{"num_hidden_layers": 10, "hidden_size": 384, "n_experts": 32, "experts_per_token": 2, "d_expert": 352, "d_shared_expert": 0, "hidden_act": "reglu", "moe_layers": [2, 3, 4, 5, 6, 7, 8, 9], "router_score": "softmax", "normalize_top_k": false, "routed_scale": 1.0, "balance_loss": 0.000105, "balance_bias": true, "router_noise": 0.05, "init_std_router": 0.0192, "lr_router": 0.0025, "vocab_size": 22890, "norm": "rmsnorm", "norm_eps": 1e-06, "tie_word_embeddings": false, "optimizer": "adamw", "learning_rate": 0.000802, "beta1": 0.9, "beta2": 0.99, "max_grad_norm": 0.5, "batch_tokens": [131072, 262144, 393216], "max_seq_len": 2048, "train_tokens": 1717000000, "max_steps": 7031, "dataset": "wikipedia_en"}
Below are experts of layer 2 (counted from 0) of a mixture-of-experts language model. Rows are named router (the router's row for the expert), down (a neuron's output weights, with its number) and show model dimensions 0-95. Each number is 128 + 32 x the weight over its row's rms, rounded and kept within 0 to 255.
Before each expert's rows: "comes before" lists some tokens at least twice as common just after its tokens as in all text. This comes from a sample of Wikipedia text that the model never trained on. Tokens count by the router's weight.

# expert 19
comes before: ":", "\n", " of", " by", " name", " medal"
router [158 159 146 121 115  77  74 129 151 152 108 151 132 158 165 114 129  99 176 158  98 154 147 130 186 157 110 171 143 104 122 124 167 190 128 168 135 160 150 169 105  82  93  94 129 103 143 143 128 124 125 120 190 135  94 129 164 146 136 157 115  96 112 130 158 146 118  82 140 153 134 159 161  86 124 149 115 171 134 144  93 202 126  96 176 139 161  73 126 134  91 124 132  98 168 150]
down3 [ 94  91 128 174 105 172 159 122 128 110 127 125 114 103 161  78 143  70 159 127 144 121 143 135  74 148 120 153 149 100 124 149  77 171 179 119 165 105 128 128 105 115 144 163 142 109  83 143  95 178 186 124 121 182 148 127 137 180 120  75  80 114 109 136 164 130 111 108 118 156 118 125 125 170 118 104 151 146  94 158 168  63  87 136  96 129 132 104 126 158 102 130 151  92 113 158]
down4 [133 154 107 160  69 113  76 153 157 114 108 159  71 101 169 131 157 107 179 100  80  92 135 181 133 161 143 129 100  97 122 149 138 107 125  84  88 124 183 144 140 126 134 146 100 103  78 104 181  52 142  74 103 128 158 135 114 132 113 196 139 125 114  81 208 158  85 157 148 188 128 135  96 131 147 153  99 129  91 103 126 101 145 116 132 129 142 115 155 118  92 131  95 142 100 153]
down5 [129  96 171 101 148  40 155 130 148 142  61 110 159 140 164 132 123 166 149 112 117 180  95 126 134  74  89 158  74 181 117 153 164  93 128 140 153 133  79 104 103 106  98  61 149 172 121 127 121 139  90 116 142  86 181  93 105 129 141 138  82 159  96 159 104 115 129 151 123 114 153 110 169 124 180 134 166  99 114 136 108 146 163 114 142 167 159 133 101  78 102 101  88  83 122  74]
down6 [ 84 142 151 205 183 153 169 163 118 158  91 105 165 112 104 132 127 105 150  82 150 138 114 107  76 153 126 172 142 169 125 195 147 133 163 133 148 171 128  67 119 181  97 119  82 132 161 122 103 178 102  93 159 107 141  81 175 140 152 115 145 131 174 112  70  97  85 124 109 178 137 109 157 147 146 108 163 122 108 110  85  86 117 182  95 144 144 169 153 157 173 156 171 122 104 147]
down7 [105 124 126 125 136 128  74  95 113 118 146 120 140 150  89 100 105 151 203 115 141 184 121 123  87 100 149 175 135 146  97  98 141 116 154  99 165 140 111 112 144 120 125 150 119 103  63 115  91 140 134 133  97 143 171 127 129 134 146 125 127 153 133 134  76  85 121 119  91  91  93 130  60 172 103 113 140  88  69 151 128 115 184 104 106 100 155 125 165 177 138  91 128  92 104 109]
down8 [145 103  78 147 117  75 142  92 138 186 152 132 145 122 120 162 150 128  58 143 107 151 120 135 204 104 129 142 125 218 126 148 188 149 139 140  84 176  82 127 138  91 131 171 143 129 118 147 130  68 121 153 102 144 107  73  66 134 102 130 118 126  92 215 164 140 124 102 187 145 125 100  87  74  78 152 166  99 157 109 130 134  70 142 135 187 190 100  85 182 117 123 168 134 158 140]
down9 [135  98 151 152 110 176 122 127 151  84 137 161 188 111 117 107 122 188 139 176 106 127 146 140  77 113 202 152 167 127 120  93 196 118 173 105 142 139 111 183 108 155 103  75 119 172 123 105 101  74 206 115 114 109 187 114 179 115 133 138 109 159 161  89 101 141 163 190 127 104 165  57 113 147  70  94  34  88 127 143 134  76  96  85 177 141 143 176 123 166 101  62 120 118  72 150]

# expert 27
comes before: " ", " |", "201", "202", "200", "0"
router [ 75 133 183 128 103 124 170 129  95 109 122  80 133 140 147 143 134 104 121 157 156  91 128 173 163  87 127 124 190  97  86 147 172 133 129 199 116  84 113  93 166 135 126 112 143 118 116  93 108 123 201 150  96 144 126 102 129 149  91 129  82 172 138 183 110 151 160 157 157 166 150 104 125 146 171 142  60  71 165 119 174  86  92 170 141 111 179 147 150 141 122 181  88 117 175 162]
down0 [129 115 125 128 116 117  94  83  71 143 151 198  90 121  92 105 139 102 185  90 182 154 131 186 146 126 138  87 172 197 145 142 136 158 100 165 119 117 140 106  90 107 110  73 181 183 135 150 138  92 104 166 148 156 166 186  68 178 214 148 132 122 141 206 140 134 105 136 136 113 161 161  84 145  59  94 191 133 100  68 153 124  60 177 164 116  65 137 158 156 122  84 130 127  88  94]
down1 [ 67 136  63  89 166 138 145 132 124 147 115 194  74 147 139 109  96  97  99 143 119 130 112 130 126 147 108 136 122 153 104 169 102 170 135 174  95 112 134 140 149 146 158  94 154 106  75 142  63 131 141 201 132 185 180  94 117 123 117  78  97 205 106 134 110  67 146 122 107 150 141  50 134  94  80 149 159 111 169  83  91 114 144  82 192 152 168 123 172 116 105  96 156  83 135 105]
down2 [110 156  93 176  96 134 156  74  81  90 116 131 175  81 123 116 168 116 152  86 107 109  66 125 104 191  96 112 142 119  94 156 193 106 139 120  54 134  99 197  94 117 149 131 112  74 126 171  90  63 112 155 128 192 142 147 149 116 123 153 171 168 135 177 119 168 112 138 105 142 112 192 127  97  94 133 103  69 156 168 110 134  33 150 156 181  92 100 131 136  82 162  84  97 146 122]
down3 [106 123 115  87 141 121 179 104 174 104 127  82 143 153 136 147 157 159 133 123  80 164 134 145 115  54  68 147 121  73 108 177 172 151 137  94 148 121 128 132 110 147 123 106 158 121 174 107 143 122 110 108 117  67  85 121 163 175 117 110 173 170 164  95 144 195 139 179 146  98 102 140 124 148 112 109 140 122 146 152 144 116 103 204  66 116 161  81  81  96 124  85 129 141 121 131]
down4 [119 158 111 134 162 123  92 138 100  75  73 144 126 169 145 134  89 147 154 156 122 162 118  91 135 159 175 118 108  76  61 143  98 119 131 113 146  78 151  86 130 141 109 133 132 102 142 179 125 143  88  62 165  79 155 103 127 116 109 149 123 113 133  90 152 133 151 129 194 126 116 106  63  86 167  93 201 142  50  83 181 132 123 139 144 129 134 125 120  99 127 167 119 161 145 174]
down5 [ 99 147 157 141 113 128 136 133  80 107 142 136 207 114 137  92 130 184 158 147 163 145 122 143 138 105 106 139 139 141 118 115 100 120 158  88 154 125 126 154  78 162 118  73  98 100 164 124 168  82 167  71 150 129  86 131 118 161 106 141  68 130 128 131 154 172 151 148 196 133  28  64 110 166  83 126 186 143 118 148 113  84 125 180 125  96 109 128  86 130 150 190 120 128 123 122]
down6 [136 119 119 136 143 119 142 107 117 132 159 160 104  94 112 108 156 120 143 123 135  92 144 105  76 101 107 154  96 132 132 119  65 158 108 163 148 170 129 107  67  69 186 177 128 192 123 153  63 164 106 153 160 147 117  76 126 177 180  70 138 127  98 110 128  87 165  55 180 103 133 118 149 139 144 124 103 126 120 156 135 159 132 136 152 201 124 148 116 159 164 105 137 122 162  85]

# expert 26
comes before: ",", "\n", " and", " (", "\n\n", " is"
router [150 128 123 157 130 133 152 166 120 156 101 163 142 165 168  76  34 143 149 124 136 113 134 110 164  80 137  89 112 143 155 151 188 124 141 108 112 147  71 148 124 120 134 140  73 146 117 102 136 191 118 112  71 103 154 139  91 161  94 146 115 127 131 140  75 142  96  84  99  64 143 120 128 146 105 152 166 156 107 119  67 148 116 116  94 170 150 187 112 103 151 119 129 157  88  65]
down3 [117 159 188 111 156  92 119 129 124 133 144 150 194 165 173 137 124  76 107 141 117 159 158 144 190 149 152 147 125 126 108 172 157 138  98 115  93 117 138 141  69  76 119 128 135 169 115 180 103 163 108 131 174 119  58 121  84 109 126 100 163 173 105 166 162 163 155 171 146 130 148 129 141 133 141 119 138 114 131 107  96 139  90 118 165 164  79 147  77  99 183 113 167  79 121 110]
down4 [ 95 123 120 162 187 153 142 123 174  96 135 122 156 108 139 113 152 122 163 127  88 112 171 149 110  90 124  93 142 115  99 111 146 139 121 161 186 167 109 116 105 133 133 144  71 128 165 167 135 100 139 131 180 156 120 134 143 145 149 177 114 191 143  96 118 115 119 151 128 123 148 184 182 113 142 114 154 135 102 102 164 127 202  84 171 124 127 124 190 158  87 114 153 148 141 112]
down5 [128 122 143 118  88 172 133  96 129 151 202 163  90 187  96 116 114 150 188 118 142  45  55 162 175 142 124 113 107 160 145 162 137 154  80  89 166 134 143 151 108 186  93 110 138  97 167 163 171 133 151 158 164 134 132 134 168 159  88 119  99 107 120 112 107  49 119 138 181 158  56 140 101 177 170 122 166  51  94 107  70 102 157 126  97 112 153 151 123 121 146 142  73 169 122  99]
down6 [155  77  82 193 151 169  87 116 105 135 157 138 107 137 159 150 138 134 175 120 140  81 106 188 125 140  61 159 109 156 116 177 156 128  90 106 121 113 113 118 147 139 140 134 133 140 117 136 103 111 150  89  74 147 154 160 109 119 100 135 145 116 100 151 156 161 154 122  96 148  86 177 101 125  94 209 108  95  66 121 144 123 162 132 123 122 103 177 113 138 103 140  69 182 151 119]
down7 [131 129  80  97 133 169 143 170  88 142 109  90  99  84  96  99 116 156 135  95 176 140  90 104 121 112 112 179 120 145 152 135 103 117 199 138 139 148 164 137 129 112 148 167 130  90  69 189 149 111 107  90  81 171 104 188 101  91 130  71 120 110 136 124 137 119 103 108 104 106 116 137 130 154 131 101 128 129 148 130 123  84  97 160 166 137 130 163 163  90 137 126 109 149 183 134]
down8 [ 99 107 182 170  87 112 155  78 140 148 145 122 162  94  92  74 109 116 156 150 209 141 102 114 139  40  61 107 110  48 149 144 165  66 160 160 190 152 113 135 106 121 132 172 137 150  87  53 126  98  88  94 128 165 200  74 131  83 122 112  95 149 165 118 125 138 152 133 170 125  96 161 122  87 106  93  96  82 101 128 133 106  65 143 105 120 127 192  93 140 184 110 108  57 143 112]
down9 [ 94 126 163 116 175 143 145 189 135 111 182 121 122 140 139 134  56 123 166 143  99 154  93 144 158 175 143 177 127 143 137 142 105  84 118 148 108 170  93  60  28 110  36 151 125 124 148 149 127  96  91 101 111  70 138  95 108 108  99 164 144 141 178 112 123 139 141 141 169 153 120 194 136 113 131  77 102 108 136 137 127 144 132 150  77  50 117 191 158 151 103 158 110 157 222 124]

# expert 21
comes before: " of", ",", " in", " to", " and", "."
router [183 111 100 201 166 158  87 116 166 147 121 154 143 161 112 100 123 187  88 106 105 120 104 154 116 176 117 135 100 133 147  89  57 143  87  68 190 180 141  91 173 141 125 144 156 113 111 233 114 124  97  97 132 106 105 125 117 103 123 138  64 116 170 138  82 137  91 174  99 107 144 142 145  76 102  89 110 157 104 133  81 110 225  93 123 102 134 121 137 127 134 135 157 122  84 122]
down3 [129 150  80 107 108  85 109 136 116 201 102 136 181 146 153 108 118 111 126 142 151  76 121 176 174 146 116 134  91 149 136 164 179 141 155 109 108  93 125 113  95 186 151  83 155 156 155 135 159 132 132 210 136 149 106 136 126 192  96 174 104 149 132 151 141 108 101  74 110 144 138 156 129  95 127 147 119  73 105 103 169 119 115 130 134 151 135 143 103 106 122  68 127  86 104 164]
down4 [129  77 107 164 173 134 122  79  97 166  84 163 106 119  96 172 115  88 121 101  99 148 125 160 151 162 139 125  95 117 116 146 179 139  87  93 127 144 158 123 101 134 159  72 127 166 216  94 153 146 109 133  68 130 110 173 192  85 146 134 107 173  50 116 146 127 188 133 171 186  84  92  78  76 135 132 158 183 120 138 130 142 188 168 137 167 124  86 127 196 176 103 100 114 146  95]
down5 [215 129 179 202 112 141 160 160 156 113  81 136 100 204 115 126 132 120 153 106 103 124 130  81 181 107 172 179  85 138 121 109 153 140 124 172  84 158  92 159  82 148 131 176 127 140 240 194 116 127 118 128  83 158 131 174  96 133 142 144 122 118 149  39 138 102 129 123 135 130 122 107 135 152 141 108 162  92 173 113 137 176 150  79  85 117 114 119 129 167 179 111 167 141 108 112]
down6 [ 90 125 162  88 112 115 120  64 173 114 110 103 153 177 178 121  91 147 153 142 143 144 106  97  94  91 112 139 106 143 155 178 133 115 158 109 149 132 162 113 149 131 109 141 112  94  84 183 146 160  93 157 119 125 164 138 116 147  94 151  94 138 180 159 142 108  66 137  90 135 124 123 140 128 153 112 176  97  38 107  95 102  94 116 139 136 123  74 128 142 134 138 119 102 121 145]
down7 [154 111 155 130 127 208 103 146 144 120 117 169  90 129 158 122  93 137 140  84 187  71 171 165 138  74  93 121 151 107 160 134 116  95 112  68 175 126  94 174 152  61 114 120 125 132 131 124 108  37 110 133  85 118 112  79  91 127 159 132  86  98 147 145 122 165 131 153  99  94  94 129 140 193 112 161 174  94 177  87 164 154 167 170 129  95 165 128  68 134  92  89  94 129 174 103]
down8 [106  97 131 156 130 139  92  94  94 167 168  75 124 134 102 137  93  70 136 100 156  85 133 135 126 125 140 134 134 107 111 167 117 141 203 155 112  99 149 111  93 109 130 125 128 198  46  93 156 109 109 126  80  75 172 112 136 163 165 119 143 155 154  97  95 110 149 125 133 145 111 102  66  94  84 117 105 116  77 115 147 136 115 173 180 160 193 128 173 179 164 136 156 109 123 141]
down9 [163 130 164 126 142  89 101  84 123  85 119  94 102 142 116 192 101  93 145  89 106 124 132 187 174  63 109 172 151 108 131 173 139 167 141 172 120 114 135 135 110 120 121 151 136 172 108 108 139 184 178 149 119 143  92 150 137 134 105 161 116 131 129 130 134 181  95 165 151 117 131 121 156 159 117 144 132 101 107 166 122 143 147  98 189  87 163 120 112 136  73 130 140 138 127 153]

# expert 15
comes before: " |", ",", "–", "0", "5", "9"
router [138 171 127 122 108 132 141 156  82 114 201  65 152 152 101 117 166 171 100  95 156 115 105 199 181 129 123  84 170 137  53 166  99  99 131 198 105 115 109  76  88 110  96 126 145  76 119 139 152 136 149  97 127 162  68 137 134 122 120 212 109 125 135  96 130 145 110 135 119 124 129 123 111 158 149  92 125 113 158 118 151  64 122 142 151  73 152 169 120 163 141 164 131 134 165 145]
down0 [107 180 108  96 162 185  65 121 101 126 166 201 141 151 113 154 109 131 177  74  66 122  90 227 131 161 173  92 105 118 139 119 168 134 148 168  87  87 180 131 103 160 142 105  79  96 130 169 150 125 144  97 164 104 153 140 109 111 198 119 144 150 114 190 133  72  95 116  97 209  78 105 157 153 104 145 125 110  99  97 132 189 118 114 128 102 150 156 123 159 129 138 150 168 144 140]
down1 [117  64 102 148 101 116 152 111  55 140 131 119 149 176 126 120 138 133  96 191  93 141 144  90  91 135 157 180  97 130 154 162 150 167 137 179  96 134 137 143  61  97 129  89 110 141 191 105 142 133  70 157 152 148 167 140 134 103 136  95 192 117 117 164 200 115 133 127 112 196 163 120 129  99 169 101 185 171 104 147  98 158 182 145 116 126 139 119 143 174 136 122 111 132  89 137]
down2 [148  77 103 150  87 178 177 109 112 147 151 161 125 153 119  96 158 162 144 124  95 175  86 187  83 155 112 131 198 141 151  99 120 135 113 143 148 117 133 132 133  94 114 149 160  77 129 115 145 132  82 156  70 144  79 121 161 146 131 117 175 113 175 148  96 173 167 118 129 154 144 134 143 139  93 204 159 157 115 138 113 143  88 111 169 140 114 125 146 137 148 148 148 154 167 187]
down3 [142 107 201 189 107 125 107 150 140 104 163 124 112 140  60 176 168 129 129 142  87 135 162 139 112 150 158 144 162 110 143 176  97 131 154 149 151 157 163 125 158  95 137 122 118 168 154 159  61 136 166 125 157 164 109 177 138 167  66 110 138 110 144 138  99  75  92 153 150 167  95 146 124 118 167 129  85 154 147 183 153 132 129 111  63  62 137  98 142 155 142 114 140  65 171 163]
down4 [157 129  95 134 162 105  59 115 126 141 137 130 140 105 172 123 174 138  74  89 122 120 106  74 118 153 157 148 146 161 105 103 117 128  90  93 135  95 108  50 101 142  45 173 117 156 157 104 107 143 129 104 152 105 111 130 126 119 127  34 140 139  99 198  81 150  52  96 178 147 177 104 138 148 160  66 101 128  98  79 117  82 105 133  95 148 165 128 111  74 116 164 142 105 137 139]
down5 [ 93 118 132 115 155 158  91  98  71 124 130  93  66  94 152 137 120 135 122 114 127 127 141  97 112  96  94 153 191 101  96 138 154 105 134 105  88  60  66  87 209 146 201 172  78  98  36 152  91 110  59 119 149 164 184 131 188 122 140 119 136 147  99 113 149 151 131 179  61 152 135 182 135  83  95  90  98 136 128 129  98 132 136 128 166 139 141 146 107 201 149 133 142 142 139 124]
down6 [119  93 142 126 160 152 125 116 161 114  92 135 130 102 125  52 138 115 126 137 168 166  92 125 117  82 111 128 181 153  69 127  81 102 105 117  76 144 114  95 123 144 106 144  82  94 113 117  74 122  79 155 198 105 187 127 111 139 120 135 150 106  96 150 148 132 122 128 115 136 144 134 124 165  94  66  65 137 128  90 135 134 157 126 156 161 135 114 110 119  86  82 110 175 141 148]

# expert 31
comes before: ",", " of", ".", ".\n\n", " in", " and"
router [206 108 112 105 159  85 138 128 156  89 133  98 135 109 107 133 170 127 120  86 157 126 160 201 163  95  82 101 136  87 120 123 141  57  74 149  87 107 109 103  66 118 106  89 182 123 150 172 158 112  78  89 124 135  38 132 131 152  90 132 183 149 132 101 107 138 135 101  66 134  69 160 101 130  49 164  61 134 112 158 111 151 120 121 126 179 100  94  99 185 121  78 120  53 140 161]
down3 [155 155 163  99 115 138 132 135 134 130 133 148 140 166 141 121 117 201 113 112 104 155 131  98 131 122  71 142 109  65 155 109 141  75 103 144 160 122 129 127 160 104 159 145  99  88 193 126 144 171 134 152 132 119 119 146 137 111 121 143 146  56 118  77 159  98 123 153 119  66 121 141 150 107 126 137 135 122 128 175 107 136  88 129 148 125 139 111 155 153 175  85 144 123 105 106]
down4 [ 81 143 131  95  85 189  81 109 136 120 147 123 111 159  68 133 148 113 119 174  98 139 136  92  58 128 149 128 114 152 121 114 140 149  59 135 125  83 155 132 138 181 113 139  96 136  55 112 134  87 169 129 180 186 128 104 119  72 173 140 115 122 151  42 144 132 118 205 144 155 138  70 131  96 181  81 161 154 137 114 149 129  63 113 133  89 144 127 142  49 145 155  84 152  94 156]
down5 [149 136 136 120  84 112 155 107 134 110 120  69  48  89 133 137 145 138 159  74 154 137 168 154 154 145 141 185 131 127 150 109 129  80 124 109 105 120  80 147 125  86 105 132 106 124 117  83 203 143 115 184 123 167 102  97 100  69 189 129 136 104 119 105 137 185 138 143 131 156 119 158  79 182 166 111 164 188 124 134  96 164 131 147 136 128 161 117  94  96 172 151 139 125 100 145]
down6 [100 109 111 113 136  76 159 154 117 121  81 125 133 202 116 201 151 131 167 151 114 145 143  88  92 127 148 134 120 185 146  92 114  73 121 121 159 146  60  82 151  83 196 179  98 172  75 115  82 145 145 151 114 136 133  89 134 164 168 130 150 132 109 116 116  96 130 131 140  87 146 122 121 111 136 162 141 117 114  79 128 154 107  44 106 111 152 111  76  96 129 138 127 147  78 128]
down7 [ 96 159 151 118 118 198 140 136 103 170 127 161 159 115 125 122  89 140 170 142 104 140 132 142  92 151 100 169 151  62  93  61 140 143 190 123  85  92 104 149 150  76  80 128 135  98  81 179 123 121 137 127  74 149 116  79 104  79 159 104 144 193  85  94 101 194 113 131 117  92 126  79 133 141 127 140  99 137 103 177  58 123  95 115 145 108 112 138 175  43 109  99 126  74  97 140]
down8 [133 110 122 141  97  91 157 131 109 106 141 104 163 117 176 172 144 140 136 132 141 169  95 209 185 142 152 106 156 141 128 138 114  64 148 166 103 124  89 160 135 135 129 101 133 115 169  76 114 169  67 157  70  57 150 149 150 112  93 171 145 132 134 200  93  91 171 128 106 186 175 144  91 142  82  77  98 131  70 145 142 145 172  98 102 147  68 196  68 125 181 160 123 144 131 121]
down9 [158 175 140 102  61  74 127 104 150 100 131 109 127  99 131 124  78 155 100 138  60 150 137 129  91  84 133  68 123 173 104 131 128 101 161  98 141 150 170 100 119 184 117 136 115 114 224 111 176 169  89  89 133 122 155 192 155 112  77 167 113 165 112  89 135 148 181 187 130 103 160  98 120 138 186  72 148 128 127 106 116 114  62 122 116  74 126 118 145 126 158 117 106 117 150 115]

# expert 8
comes before: " ", " |", "0", " |\n", "%", "1"
router [140 148 188 102  82 189 124 113  83 126 144 146 151  70 137 110 133 123 150 121 137 121 174 116 134 110 140  83 191 132 128  92 163 152 179 160 111  92 148 178  81 157 144 140 116 137 152 138 148 102 108 110 118 154 141 188 103 179 122  80 116  79 111 160 150 107 139 108  42 132 126  93  70 135 101 124  56 172 187  95 152 137 140 181  98 133 164 136 171 120 152 153 167 115 164 173]
down0 [ 70 156 178 120 141 126 137 165 142 124 118 125 177 129 141 112 148  87 163 169 112 119 117 108 129 135 137 176 153 122 124  91 178 107  99 132 179 106 130 143  60 112 119 117 145  92  95 186 130 118  77  71  81  95 153 170 169 107 154 158 113 142 111 147  98 117 106 135 118 115 135 135 163 115  61 151  70 101 228  53 113 147 142  87 162 150 172 131 169 143 164 111 143 128 105 134]
down1 [127 104 109 120 177 104 139 129 130  98 132 145  80  88 105  76  85 169 154 115 182 137 174 133 180  69 122  96 133 110 167  91 151 104 151 137 156 124  54 156 138 105  49 141 121 135  65 152 148  91 126 103 147 153  27 139 127 187  95 110 124 115 145 144 126 135 137  94  87 129 124 151 113 155 117 173 133 114 200 110  97  69 106 205 154  89 123  82 102 100 189 168 139 187  80 124]
down2 [196  93 146 123 109 108 166 131 129 150 202 177 105 172 115 155 168  89 119 106 154  94  97 136 123 154 160 137 139 114 129 171 139  91 146  87 173  89 134  84 188 126  75 115 156  76 188 188 149 148 100  96 134  79 153 120 104 101 129  81 137  93 153 150  77 125 170  96 169 128 116 131 118 149  73 116 105 158 178  82 123 172 127 115 126  48 145 220 125 142 124 119 134 141 109 107]
down3 [129  72 179 123 189 183 165 126 153 101 128 151 183 109 169  87 149 166 133 176 103 112  94 142 129  87 152 117  81 143 104 127 181 124 163  40 146 131 143 114 146  76 142 178 112 126 113 169 143 133 168 139 129 104 115 127  61 106  99 164 100 231 133  76 152 124 115 187 130  18 136 136  91 139  97 146 108 165 167 123 102 133 129 103 125 159 108 154 130 133 148  95  94 181 122 152]
down4 [168 177 104 189 105 173  53 163 177 133 101 122 138  93 151  72 113 120 173 120 137 148 156 111 135 159  89 117 124 119 118 125  73 104 115 176 118  62  78 117 138 105  77 159 123 166 145 143 130 189 164 138  77 105 103 125 102 140 128 153 115  58 115  88 124 140 129  78 139 141 106 151 100 107 149 146 168 146 101 116 143 116 139  60 133 138 115 168 130  62 129 132 130 114  85 134]
down5 [108 134 179 120 170 159 157 117 121  81  39 121 104 134 165 122 122 100 128  49  95 143  78 123  76 150 127 166 188 142 152 109 103  99 141 129 106 133 145 125 101 122 122 145 144 104 175 119 159 174 138 152 119 111 141 123 176 160 124 118 115 122 112 122 118 101 139 144 134 131 117  77 168  95 117 109 212 155 125 105 127  80 129 131 132  91  83 135 129 193 119  88 135 111 133  92]
down6 [141 181 127  93 181 151 139 145 108 103  98 107 130 112 126 113  91 151 148  64 114  99 144 159  95  94 182  90 135 124 135  95  99 110 113 107 127 168  95 138  71 143 142  90 111 154 207 130 206 169 156 142 178 102 153  94 155 196 102 135 126 134 124 181 112 131 176 126 132 129 145 130 130  93 125 110 111  99 132 162 144 103 156 122 120  87 106 147  62 143  89  65 145 103 174 130]

# expert 6
comes before: " ", " |", ".", "0", "–", "1"
router [150 169 125  67 183 185 119 106  83 165 147 105 126  79 122 112 142 128 150 162 164 134 122 143 120 111 148 151 155 115 135 126 104 158 149 135 102  60 154 141  92 174 133 127 162 173 153 123  94 104 154 122 144 143 148 130  85 162 135 109 116  64 120 175 135 140 171 161  71 131 180 114  85  94 181 115  97 127 169 138 180  93 124 171  69  94 105 132 145 104 154 126  81 132 155 176]
down0 [ 67 140 146 156 188 127 112  67  64  87 117 170 164 105 148 151 171  83  89 135 136 116  87 116 127 154 141 143 149 101 157  94 178 136 229  85 101 144 161 135 132 135 132 105 135 119 201  69 140  79 134  57 177 115 129 100 210 114  77 170 111 166 135  96  84 133  99 136 112 125 134 134 191 145 154 133  98 113 103 175  95 159 103 118 131 109 152 170 199 172 116 105 145 120 170  96]
down1 [123  69 107 146 110 120 159 115 124 240 124 140 114 138  70 144  63 110  80  43  86 165 178  83 116 130 186 149  88 137 112 120 129 114 175 128  84  95 124 110  92 108  53 117  82 125 147  63 162 101 161 135 147 148 201 108  97 113 124  99 131 129 118 148 100 140 172 136  87 159 135 157 144  90 155 108 130 160 123 168  79 130 126 143 102 109 119 130 111 137 132 109  71 138 167  90]
down2 [ 99 161 135 146 115 141 118 128 191 184 124 139 141  79 144 116 213 120 100 162  92 143  87  86 156 102 104 140 124 146  56 171 134 163 159 116  83 173 143  77 134 137  97  97  91 152 153 139  89 128  98 111 155 157 140 159 129 119 103 155 150 162 105 156 116 118  93 123 165 130 159 122 131 144 124 100 104 106 116  96 101 127 124 108 107 156 145 144 118 169 100 158 139 155 106 152]
down3 [191 163  43 120  88  85 102 170 154 151  94 156 115 128 142 149 159 106 140  82 125 101 153 115 137 175 150 143 109 104 141  87  81 118 125 146 127 124  83 130 133  72 130  71 131  74 110 104 111 143 150 158 128 149 102 117  87 151  83 195 156  82  89  83 109  89 128 114 142 121 127 121 163 175 114 142 163  96 120 131  88 105  66 174 133 129 104 200 191 130 173 136  55  70 178 157]
down4 [ 67 154 110 160 154  94 112 134 114 155  93 106 154 117 118 184 108 145 104 143 159 141  95 172 125 153 127 135 184 113 111 106 141 122 126 128 159 150 138 133 108 161 176 174 110  78 187 114 119 107 112 154 110 143 151 110 140 152  80 183 108  83 115 142 136 102 103 156 175 100 135 157 177 203 192 106 124 149 128 128 140 154 125 120 161 101 124 157 176 157 137 124 163  75 144 116]
down5 [155 101 128 134  91 148  89 168 172 149  65 144 149 137 113  94  85 126 159 105 129 133 101 113  93 126 163 103 190  82  54 127 167 181  60  70 162 141 144 116 113  99 106 177 192 144 183 121 148 123 124 131 118 112 184 108 121 170 135  82 168 112 117 160 125 158 161 183 200 183 149 135  84 118 141 130 189 110  99  75 105 142 118 120 142  79 161 110 155 162 134  90 172 118 126 151]
down6 [144  98 160  97 155 175 124 140  57  96  97 106 174 159 125  82  93 123 151 155 139  76 175 138 122 139 132 108 103 121 111 143 141 138  56 128 157  98 155 155  94  84 114  68 146  96 116 141 178 132 124 133 163 164  72 108 166 121  96 162 161  83 105  72 141 154  85 125  95 102 109 122  96 153 145 152 129 150 142 132 172 107 114 179 136 137 169 125 136  91 125 143 151 102 109 115]